config.yaml
n_layer: 8
d_model: 96
n_experts: 192
experts_per_token: 4
d_expert: 48
d_shared_expert: 0
activation: "reglu"
moe_layers: [0, 2, 4, 6]
router_score: "softmax"
normalize_top_k: false
routed_scale: 13.3
balance_loss: 0.00919
balance_bias: false
router_z_loss: 0.001
n_groups: 8
groups_per_token: 3
init_std_router: 0.0191
lr_router: 0.00129
vocab_size: 8192
norm: "rmsnorm"
norm_eps: 1e-06
tie_embeddings: false
optimizer: "cautious_adamw"
lr: 0.00297
beta1: 0.9
beta2: 0.95
batch_tokens: 65536
seq_len: 1024
train_tokens: 370300000
steps: 5651
dataset: "wikipedia_en"
Below are experts of layer 2 (counted from 0) of a mixture-of-experts language model. Rows are named router (the router's row for the expert), gate (a neuron's input weights, with its number), up (a neuron's input weights, with its number) and show model dimensions 0-95. Each number is 128 + 24 x the weight over its row's rms, rounded and kept within 0 to 255.
After each expert's rows: "mostly gets" lists some tokens that are sent to it at least half of the time. This comes from a sample of Wikipedia text that the model never trained on.

# expert 110
router [133 144 137 121 155  79 154 113 152  94 147 108  95 129  85 136 116 149 170 113 131 175 116 141 127 126 114 115 135  94 100 136 156 100  80 125 158 142 144 118 134 131 149 145  81 131 151  95 156 144 158 124  98 155 130 142 146  93 116 169 103 149 125 153  79 122 105 147 110  98 108 130 103  90 111 123 167 133 112 150 127 127 142 156  75 119 114 170 100 106 142  91 147 120 125 146]
gate0 [120  86 136 158 147 117 129 134 116 110 146 153 129 154 129  95 132 133 120 122 163  78 146 132 102  86 129 109 113 126 164 130 175 100 151 143 117 119 145 119  98 110  75 171  89 172  68 129  97 116 150  97 129 139 105  95 105 174  73  86 117 158 121 135 149 121 137 145 148 135 131 120 139 107 115 148 131 109 159  75 109 141 128 159 131 135 122 134 143 137 110 114 102 133 145 127]
up0 [145 165 105  94 111 122 144 130 147 156 156 113 179  83 104 143 115 138 137 129 100 106  79  62 172 111 112 135 107 120 132 163  89 100 129 102 129 103 133 142 115 153 163 128 150 105 173 130 134 169 119 114 127 148 115 166 102 124 151 162 133  79 110 129 144 129 117 106 124 155 120 126 149  99 167  82 134 146 138 167 132 169 131 126 131 140 116 142 122 113 162 104 141 133 142 141]
mostly gets: "\",", ".\"", "]", ")", "\"", ",\""

# expert 21
router [167 168 157 111 153  87 178 112 141 101 138  84 140 143 106 146 101 137 142  83 131 145 112 131 123 121  79 124  99  99 111 126 156 117 101 134 161 143 137 145 120 102 140 126 131 118 132 109 150 133 140 134  77 153 159 161 148 106 116 154 128 152 134 149  98 136 105 151 117 127 126 115 108 114 131 148 178 128 117 136 100 141 116 149 123 133  92 147 106 134 190  88 130  83 161 173]
gate0 [155 131 119 108 147  76 157  86  87 132 116  73 126 115 116 125 111 126 127 132 181  86 116 148 139  91 135 158 124 135 135 118 164 143 130 157 146  87 123 119 117 149 102 176 144 124 121 172 138 124 130 127  97 146 111 151 123 121 106 141 104 139 107  89 148  87 154 157  94  96 134 163 151 110 115 172 132 146 167 101 105 133  89 117 116 133 115  96 127 127 145 103  88 124 148 113]
up0 [147 134 104 136 121 107 130  94  92 149  93 110 134 117 141  93 127 127 120 128 142  73 112 149 142 102 153 160 134 132 131 123 136 114 134 155 150 114 119 117 106 134 121 116 164 126 114 161 139 115 149 135 139 138 115 136 140 140 117 135 122 116  96 116 167  98 190 151  91  79 133 165 158 142 136 190 149 137 155 107  77 100  74  71 110 139 128 102 157 101 145 106  96 125 125 107]
mostly gets: " Al", " El", " Tr", " Har", " Me", " Gr"

# expert 123
router [161 166 137 119 161  98 166 108 154  97 140 103 122 124  95 136  75 179 139 120 166 159 108 120 102 110 126 112 119 129 131 151 154 104 112 115 171 147 134 145 136  87 152 130 123 117 144  88 160 132 132 133  89 163 165 173 139 103 118 168 113 159 113 150 102 136 106 169 111 137  94  88 120 116 111 133 142 117 133 135 103 136 127 144 114 134  81 132 101 120 135  82 141 110 141 154]
gate0 [118  95 112 146 187 108 160  99 137 124 129 116 139 111 119 135 129 170 159  91 132 157 143 171 110 143 110 165 157 142 108 135 150 125 151 126 112 116 120 151 128  90 130 121 123 167 134 136  98 113 127 105 156 149 102 113 124 149 144 115  74 103 118 163  91 129  75 153 141 153  97 122 153 148 163 129 119  94 142  81 129 122 172 169 105 155 140 127 101 100 152 117 105  99 147 135]
up0 [125 116 100 163 190 130 131 127 106 144 110 139 115 131 115 171 132 168 124 116 138 101 153 191 124 117 140 171 148 132 130 124 105 143 167 139 129 134 130 154 121  95 127 109 151 161 184 171  88 122 132 126 127 155 136 103 124 108 109 120  93 109 116 153 114 132  78 162 126 161  87 129 143 152 163 119 103 121 158  92 138 138 175 165 147 137 139 151 113 101 121 140 116 103 123 130]
mostly gets: " Mar", " Bar", " Cal", " Se", " Le", " Qu"

# expert 100
router [140 137 143  69 144 104 172 122 133  99 148  88 131 127  97 127 107 129 174 109 171 154 115 130 105 100 113 103 131 104  86 161 146 144  92 125 151 150 149 133 133 112 134 149 107 133 151  92 147 140 172 121 123 157 136 149 142  86 125 158 112 123 124 146  84 126  63 136 148 131 121 131 100 105 114 126 170  80 114 127 124 138 147 138  96 108  79 136 118 129 157 113 138 101 153 145]
gate0 [ 88 141 184  95 170 125 127 126 114 155 108 100 109 149 108 104 133 141 126 141 129 153 140  97 103 141 139 129 148 118 157 161 148 115 126 112  97 164 126  89 153  71  85 136 109 182  79 144 113 139 120 144 129 110 129 135  95  90  96 151  95 115 109 123 120 102  99 137 154 126 185 134 115 127 128 136 134 103 141  99 112 146 114 170 106  98  94 137 120 124 118 138 119 171 130 116]
up0 [105 109 141 127 198 108 125 126 118 139 124  86 104  83 135 117 162 127 140  92 125 123 134 138 110 115 121  93 131  88 156 111 161 142 149 120 124 139 137  59 155 121 144 123 116 158 128 150 119 134 129 129 133  93 121 110 137 118 121 132  92 150 124  93  96 118  94 121 152 127 136 152 142 160 154 173 111 123 120 117  83 107 127 201  83 134 150 159 111 100  82 124 120 125 119 128]
mostly gets: " wrote", "ets", "oses", "ids", "orders", " lies"

# expert 72
router [114 165 128  60 165  88 168 131 159  86 139 103 106 121 108 108 128 145 136 103 141 146  84 145 130 112 126 127 121 111 125 144 158  96 128 151 178 167 122 118 126 105 160 170 102 116 132 112 173 110 131 115 133 150 146 140 121 102 143 147 134 138 116 147 116 133 105 157 130 129  78 129  96 106 120 114 154  96 101 171 138 165 142 115 105 129  89 157 104 132 159 116 142  87 145 143]
gate0 [157 139 132 161 160 146 144  90 108 145 138 131 156 100 103 153 143 185 152 129 156  88 127 127 140 145 125 151 119 164 143 124 116 117 129 106 146 132 106 159  85 133 130 127 117 155 117 135 125 118 150 152 110 128 176 127 126 136 146 129 134 129  82 128  92 164 113 175 108 129 140 116 184 141 161 139 140 106 154  61 129 104 148 151 102 129 101  86 138 104 124 104  97 178 121 114]
up0 [103  93 112 133  92 117 120 131 148 128 128  95 118 116 127 136 138 112 112 109 103 165 149 144 124 112 135 121 153 118 108 153 118 151 122 159 141 116 145 108 160 107 112 123 139  98 125  89 138 151  99 120 148 153 110 140 118 133 114 140 134 123 194 138 169 100 141 108 143  89 132 154  97 125  94 152 117 167  77 199 121 142  93 110 165 111 183 129  85 117 120 150 123  79 134 153]
mostly gets: " have", " has", " had", " more", " both", " many"

# expert 59
router [140 136 159  82 135 109 155 122 171  98 151 108 110 135 107 101 134 161 175 109 157 150 127 130  77 124 123 112 127 128 104 140 150 108  97 138 158 125 168 116 154  96 148 132 116 122 148  69 172 137 156 123 130 157 138 146 149 107 140 158 114 129 130 151  90 132  78 167 123 121 114 127 120 120 104 126 155 105 138 147 131 128 134 134  82 132 100 124 114 105 165 108 168  98 158 175]
gate1 [124 133 104 119 151 143 134 120 141 105 122 131  93 149  88 148 153 144 154 144  85 133 128 143  83  82 102 111 147 122  84 179 138 138 136 149 110 129 109 152 139 130 124 121  98 135 147 124 115 133 124 115  95  94 108 167 134 153 107 104  83 146 125 123  95 163 102 176 151 139  99 135 114 156 122 100  88 140 125 174 123 148 139 143 165 139 116 165 118 127 112  79 131 156 178  96]
up1 [114 134 101 136 112 119 143  82 112 144 135  94 130 120 114 199 116  64 135 127 140 123 145 159 158  98 124 128 111 105 130 103 155  97 129  87 143 137 138  86  73 127 146 134 129 146 132 127 117 137 167 160 151 125 108 111 149 148 121 170 127 132 144 124  99  88 118 114 131 128 163 134 130 114 167 196 148 108  98  94 134 135 103 134 118 115 124  96 145 150 164 145 135 161 147 142]
mostly gets: " went", " going", " brought", " belie", " wanted", " refer"

# expert 179
router [133 148 148  72 157  81 156 117 150  78 140  93 108 128  78 106 113 158 172  95 159 128 114 157 116 130 110 108 130  98 123 167 147 114  88 120 173 130 150 118 139 106 164 145 108 125 136  90 139 109 142 136 126 136 135 163 132 110 139 151 120 130 130 155 129 129 104 135 122 133  88 105 102  97  95 131 140 136  88 138 122 138 166 163 118 103 108 141  92 120 162 107 166 126 147 158]
gate0 [158 145 121  82 117 127 140 110 128 117 132 119 156 191 106  78 125  96 150 124 155 100 156 175 138 160 122 146 108 111 118 180 139 140  93  91  80 147 139  87 145 118 119 133 131 120  91 133 126 106 126 131 139 122 130 124 119 105 101  96 102 149 127 121 158 110 114 128 129 150  78  94 175 124  98 146 154 151 125 146 143 125 118 137 103 124 152 154 134 141 128  87 147 118 190 127]
up0 [129 173  93 120 124 132 136 104 154 117 118 122 106 136  70 117 107 168  98 137 136 101  73 159 147 123  97 117 101 109  95  95 109 142 155 103  78 131 126 108 163  94 127 110 109 122 121 167 109 124 145 167 117 117  77 148 139 134 123 121 102 136  92 117 133 141 114 142 110 134 138 100 124 155 150 108 117 121 180 162 128 112  84 130 144 128 138  98 104 104 131  71 106 158 123 134]
mostly gets: " than", " or", " though", " almost", " But", " but"

# expert 68
router [146 158 138  76 177  93 151 110 154  94 135 107 106 144 104 114  83 135 169 108 165 172 106 151 105 122  95 127 104  94 120 140 147 121 121 142 165 155 133 123 135 110 161 118  97 114 161 114 162 122 153 108 111 143 158 134 143 111 112 145 106 143 133 136 121 137  90 175 135 143 107 135 124 116 105 127 146  83 118 151 141 179 133 139  76 117  85 131 105 118 153 124 144  98 139 144]
gate0 [102  95 141  87 133 161 127 128 131 107 154 142 137 152 145 119 155 103 104  79 135 155 102 112 133 159 140 134 128 124 119 106 136 131 142 133 162 120 119 145 130 140 134 142 144 129 124 141 133 105 158 127 189 128 157 118  78 140 118 158 170 144  64 138 129  68 155 114 156 118 138 185 156  81 144 140 141 126 111 141 150 143  97 122  86  76 130 123 129 140 127 107 136 173 124 111]
up0 [136 156  83 141 140 131 145  99 114 126 128 113 135 130  99 129  97 111 183 152 126  99 103 118 140 113 134  88 126 136 151 121 159 134 128 166 136 111 133 108 174 139 119 121 104 164  99 129 141 149 126 115 158 150 142 123 137 135 118 140 117 118 170 132 160 157 109 165  94 114 112  78  64 137  82 155 128  75  98 121 105 148 182 135 120 113 125 125 141 135 111 149 136  78 156 148]
mostly gets: " she", " be", " was", " being", " been", " then"

# expert 12
router [158 156 160  87 173  93 164 105 128  95 130  70 112 147 108 122 106 141 133 103 157 153 129 115 117 124 106 128 131  79 123 142 160 137 106 141 127 140 142 123 119 110 127 164 107 145 146 112 139 142 142 134 104 168 148 180 152  94 128 160 111 170 129 141  98 153  61 166 154 127 107 118 136 108  99 144 142 120 124 139  89 124 132 156 125 120  95 151 132 127 165 113 141 103 128 164]
gate1 [171 142 112 150 122 142 167 110 148 129 151 128 118 109 129 158 143 102 119 112 114  77  99 119 161 157 103  87 122  90 153 113 140 122 121 119 130 137 116 147 109  81 144 120  96 133 114 141 171 197 137 146 102 145 120 128 149  74 116 144 177 159 180 133 136 165 112 166 135 142 144 137 156  95 128 100 141 126 138 139 136 115 106 133 153 142 106  99  91 122 154 144 122 100 116 156]
up1 [137 142 115 113 165 133 137 109 110 126 138 123 134 122 136 106 143 118 106 102 102 134 102 107 177 155 129 109 136 132 123 110 138 138  92 129 156 145 142 145  91 100 114 155  81  90 101 126 185 133  95 161 170 140 145 146 126 168 125 161 147 131 155 129 141 143 150 158 163  86 110 106 124 102 113 154 150 129  99 144 161 107  68 154 148 140 109  95 101 160 164 118 121  84 144 144]
mostly gets: " El", " Te", " Be", " Is", " Un", " Mon"

# expert 149
router [130 162 142 103 150  90 161 121 165  86 155  95 109 134  92 121 104 150 186 107 149 153 105 132 110 135 106 105 120 104 103 159 149  96  85 127 168 147 144 141 136 115 136 135 126 119 157 103 141 139 137 106 108 154 144 156 164  93 122 132 101 153 141 152 101 146 128 152 147 113  92 127 115 103 105 136 145 119  90 158 125 168 155 157  80 145 104 139 105 128 148 111 159 121 169 142]
gate0 [151 162 107 166 142 140 150 134 130 122 150 155 114 140  90 166 127 123 133  95 135  96 138 129 120 109 109 108 158 120 132 168 124 111 173 134 156 144 147 120 101 169 136 154 119 109  97  90 107 136 148  65 132 147 151 133 158 118 146  89 145 106 128 155 144 139 117 113 119  95 128 169 120 137 144 129  70 130 178 100 117 189 141 114 163 113 134  97 122 105 122 148 143  95 105 134]
up0 [143  90 126  82 107 105 113  90 132 116 122 110 128 153 177  87 143 103 107 159 143 140 136 148 114 144 127 166 122 146 121 119 148 158  77 157 126 135 130 115 180  86 117 137 142 150 120 141 148 121 125 173 125 116 134 118  83  97 134 161 110 169 105 127  83 155 129 155 140 164 119 119 127 109 134 145 193 116  89 123 104  83 113 126 124 130 122 143 136 155 107 102 140 150 157 133]
mostly gets: " while", " but", "\")", " and", "\",", " which"